Below are experts of layer 4 (counted from 0) of a mixture-of-experts language model. Rows are named router (the router's row for the expert), down (a neuron's output weights, with its number) and show model dimensions 384-511. Each number is 200 + 40 x the weight over its row's rms, rounded and kept within 0 to 999.
Before each expert's rows: a language model's description of what the expert responds to; "raises" lists some tokens whose logits its average output raises strongly, later layers aside. This comes from a sample of Wikipedia text that the model never trained on.

# expert 3
What it handles: Infinitival to after verbs like found or seems, sentence-initial The, and numbers or labels in tables such as Height, Released, Died.
raises: " (", ",", " and", ".", " "
router,218,128,149,138,214,205,152,219,186,198,227,152,229,237,196,234,179,195,217,208,196,125,170,198,262,279,212,219,196,201,236,166,251,189,188,170,167,228,249,158,182,210,228,210,172,217,233,193,238,146,168,223,210,256,132,178,177,229,211,207,212,214,206,208,122,235,191,168,191,151,251,221,311,203,180,228,179,259,177,236,252,124,225,112,159,177,216,137,188,157,245,142,177,195,213,198,209,225,132,244,155,177,136,211,213,218,221,170,223,146,161,190,248,275,279,90,215,261,182,226,252,133,211,123,141,149,236,183
down0,168,154,226,201,167,250,212,245,301,208,205,216,221,206,173,167,218,215,191,154,183,214,198,213,195,139,140,149,150,251,238,206,192,187,221,191,197,262,234,245,160,146,165,228,140,240,218,160,231,181,196,242,161,224,181,222,259,191,227,210,165,266,184,284,244,242,163,191,219,206,190,117,140,154,240,160,223,201,185,221,216,204,203,261,210,158,222,209,143,175,125,165,245,214,145,136,211,221,257,285,148,195,203,112,231,268,192,221,197,201,157,228,241,201,243,192,237,240,118,253,203,210,168,174,232,181,163,168
down1,198,285,161,248,222,282,164,145,231,201,215,126,190,193,152,158,235,165,195,136,262,206,190,173,195,243,209,237,216,199,205,222,244,260,175,153,193,215,153,239,253,162,221,123,172,179,168,172,159,149,207,233,190,158,221,211,109,187,273,158,136,195,259,208,128,265,255,223,201,219,221,189,241,225,171,193,165,209,159,232,137,240,237,225,167,184,211,178,163,198,206,109,176,216,206,186,230,199,191,262,259,164,221,144,217,97,208,146,270,178,216,220,202,203,308,171,237,224,248,178,247,195,211,207,187,153,179,175
down2,226,294,238,178,212,283,177,146,194,235,243,200,210,243,199,143,202,200,222,288,190,202,197,220,234,217,177,155,180,209,154,224,224,315,152,227,250,188,241,236,242,199,265,152,198,153,245,173,200,51,145,194,250,190,214,221,213,196,194,249,181,213,271,220,204,185,246,240,196,90,203,194,229,213,186,198,186,221,240,168,161,215,241,252,228,104,129,181,158,203,201,234,156,204,211,232,184,197,192,159,188,217,242,157,205,159,163,201,230,201,172,236,159,178,188,221,146,277,227,186,159,110,205,207,246,253,234,197

# expert 17
What it handles: Adjectives after a or the, such as new, local, undisclosed, final, and section heading words such as Discography, Personal.
raises: ",", " \"", " "
router,128,229,158,239,181,240,199,188,201,163,198,215,266,182,213,141,175,204,193,241,205,186,252,136,200,230,137,174,171,162,197,217,198,219,151,215,286,138,183,118,217,245,186,131,259,225,213,194,165,95,156,263,222,226,213,163,220,151,183,175,224,201,175,159,184,202,205,227,177,183,201,217,191,256,207,212,176,254,220,231,166,197,200,198,196,285,238,204,160,157,202,280,140,220,207,231,222,189,183,141,227,219,189,222,197,215,194,196,190,242,200,197,168,250,205,181,181,202,83,189,203,152,215,214,131,258,219,224
down0,247,230,203,254,207,189,272,161,205,176,191,195,209,237,244,198,227,146,180,221,129,145,195,242,143,143,203,191,164,214,274,156,189,142,231,149,164,179,180,203,243,198,270,239,233,189,159,239,270,189,180,197,175,191,118,181,173,199,190,211,130,269,245,199,184,240,197,174,183,173,195,185,269,221,252,234,182,146,229,225,191,193,225,220,89,153,199,169,171,142,149,161,258,185,204,63,227,203,255,193,192,184,213,154,195,195,167,236,159,217,230,226,230,237,227,161,233,259,205,259,187,130,215,171,207,199,242,206
down1,127,166,198,149,195,140,194,162,201,199,203,171,144,212,173,168,169,149,266,221,167,203,196,207,190,129,213,223,222,224,142,192,163,274,210,205,200,166,222,264,193,185,187,192,251,177,261,165,139,271,223,200,296,203,224,229,201,203,245,141,195,211,211,185,165,168,191,193,214,122,124,209,252,218,179,147,208,124,215,212,255,282,220,203,207,163,189,218,266,274,239,218,177,165,237,170,185,234,188,199,200,184,218,251,229,147,226,173,305,142,179,211,153,173,230,200,225,150,216,230,235,229,163,245,230,251,181,168
down2,217,140,232,188,223,208,199,258,193,184,201,154,204,204,206,231,145,145,164,285,224,178,248,249,251,213,244,224,173,217,175,213,188,215,138,222,212,247,204,165,263,196,130,183,170,236,237,263,245,232,174,225,176,259,193,194,179,221,101,207,132,212,217,194,228,210,206,219,191,185,183,276,209,235,168,261,154,212,174,162,206,170,171,91,209,109,143,177,204,181,117,216,264,224,172,211,189,227,148,228,189,139,120,260,165,175,178,247,185,184,258,209,247,198,191,200,192,189,133,210,197,168,204,184,231,247,219,160

# expert 31
What it handles: Tokens after line breaks or colons in infoboxes, taxoboxes, discographies and coordinates, such as N/W directions, dates, field values, and digits.
raises: " ", ",", ".", " ("
router,198,250,209,184,239,246,263,241,153,190,217,222,174,240,270,200,101,192,147,220,211,245,148,212,182,190,264,285,249,166,183,243,195,189,210,253,243,219,153,171,185,204,229,188,222,181,247,211,151,207,221,175,228,183,137,246,160,169,181,153,218,249,277,194,210,177,184,191,175,190,223,198,187,190,232,210,232,240,201,197,235,229,241,231,191,197,197,224,180,181,151,182,188,229,200,225,131,235,206,202,194,201,221,217,232,219,272,172,248,144,193,235,221,202,233,229,247,116,240,236,225,130,164,256,178,148,246,214
down0,174,142,152,235,282,132,220,142,157,200,150,196,225,190,235,244,187,222,191,209,207,166,223,137,183,218,232,198,275,210,240,167,215,144,225,204,243,226,200,207,215,226,278,255,187,247,165,216,163,140,237,92,325,121,138,191,217,206,214,293,268,264,197,211,186,172,167,217,155,107,242,186,167,235,190,126,224,184,171,208,192,178,192,187,208,254,179,223,173,230,201,181,162,262,179,176,201,222,182,221,192,152,223,180,237,191,200,255,247,226,266,234,166,247,35,198,207,136,166,265,225,192,176,187,193,197,216,178
down1,181,238,103,202,171,233,221,113,164,232,191,228,261,178,170,244,213,244,176,219,198,195,200,156,239,243,178,214,261,178,245,198,221,305,135,271,236,249,191,201,195,227,144,250,178,184,203,248,158,279,218,200,200,225,244,206,167,202,218,242,208,199,195,193,283,253,204,155,230,207,187,202,218,230,157,236,295,222,229,146,218,197,164,241,249,198,157,183,260,231,213,227,243,237,194,228,262,176,161,192,178,192,253,213,259,235,156,99,127,283,187,207,229,128,158,254,228,258,177,205,176,240,216,215,136,204,170,239
down2,261,131,149,256,207,212,252,150,200,191,169,157,183,216,266,124,186,190,252,179,287,165,199,294,263,202,166,220,179,173,232,218,200,199,140,185,155,187,236,228,225,205,230,248,226,252,141,185,187,195,162,128,196,193,218,178,125,231,185,171,247,177,214,244,234,192,179,233,174,142,221,195,179,175,319,147,185,244,174,210,250,209,194,216,175,155,185,148,148,203,168,235,227,167,198,216,192,234,221,252,256,180,202,158,192,157,242,241,270,241,221,193,235,159,143,178,186,167,162,188,233,215,208,269,204,196,182,184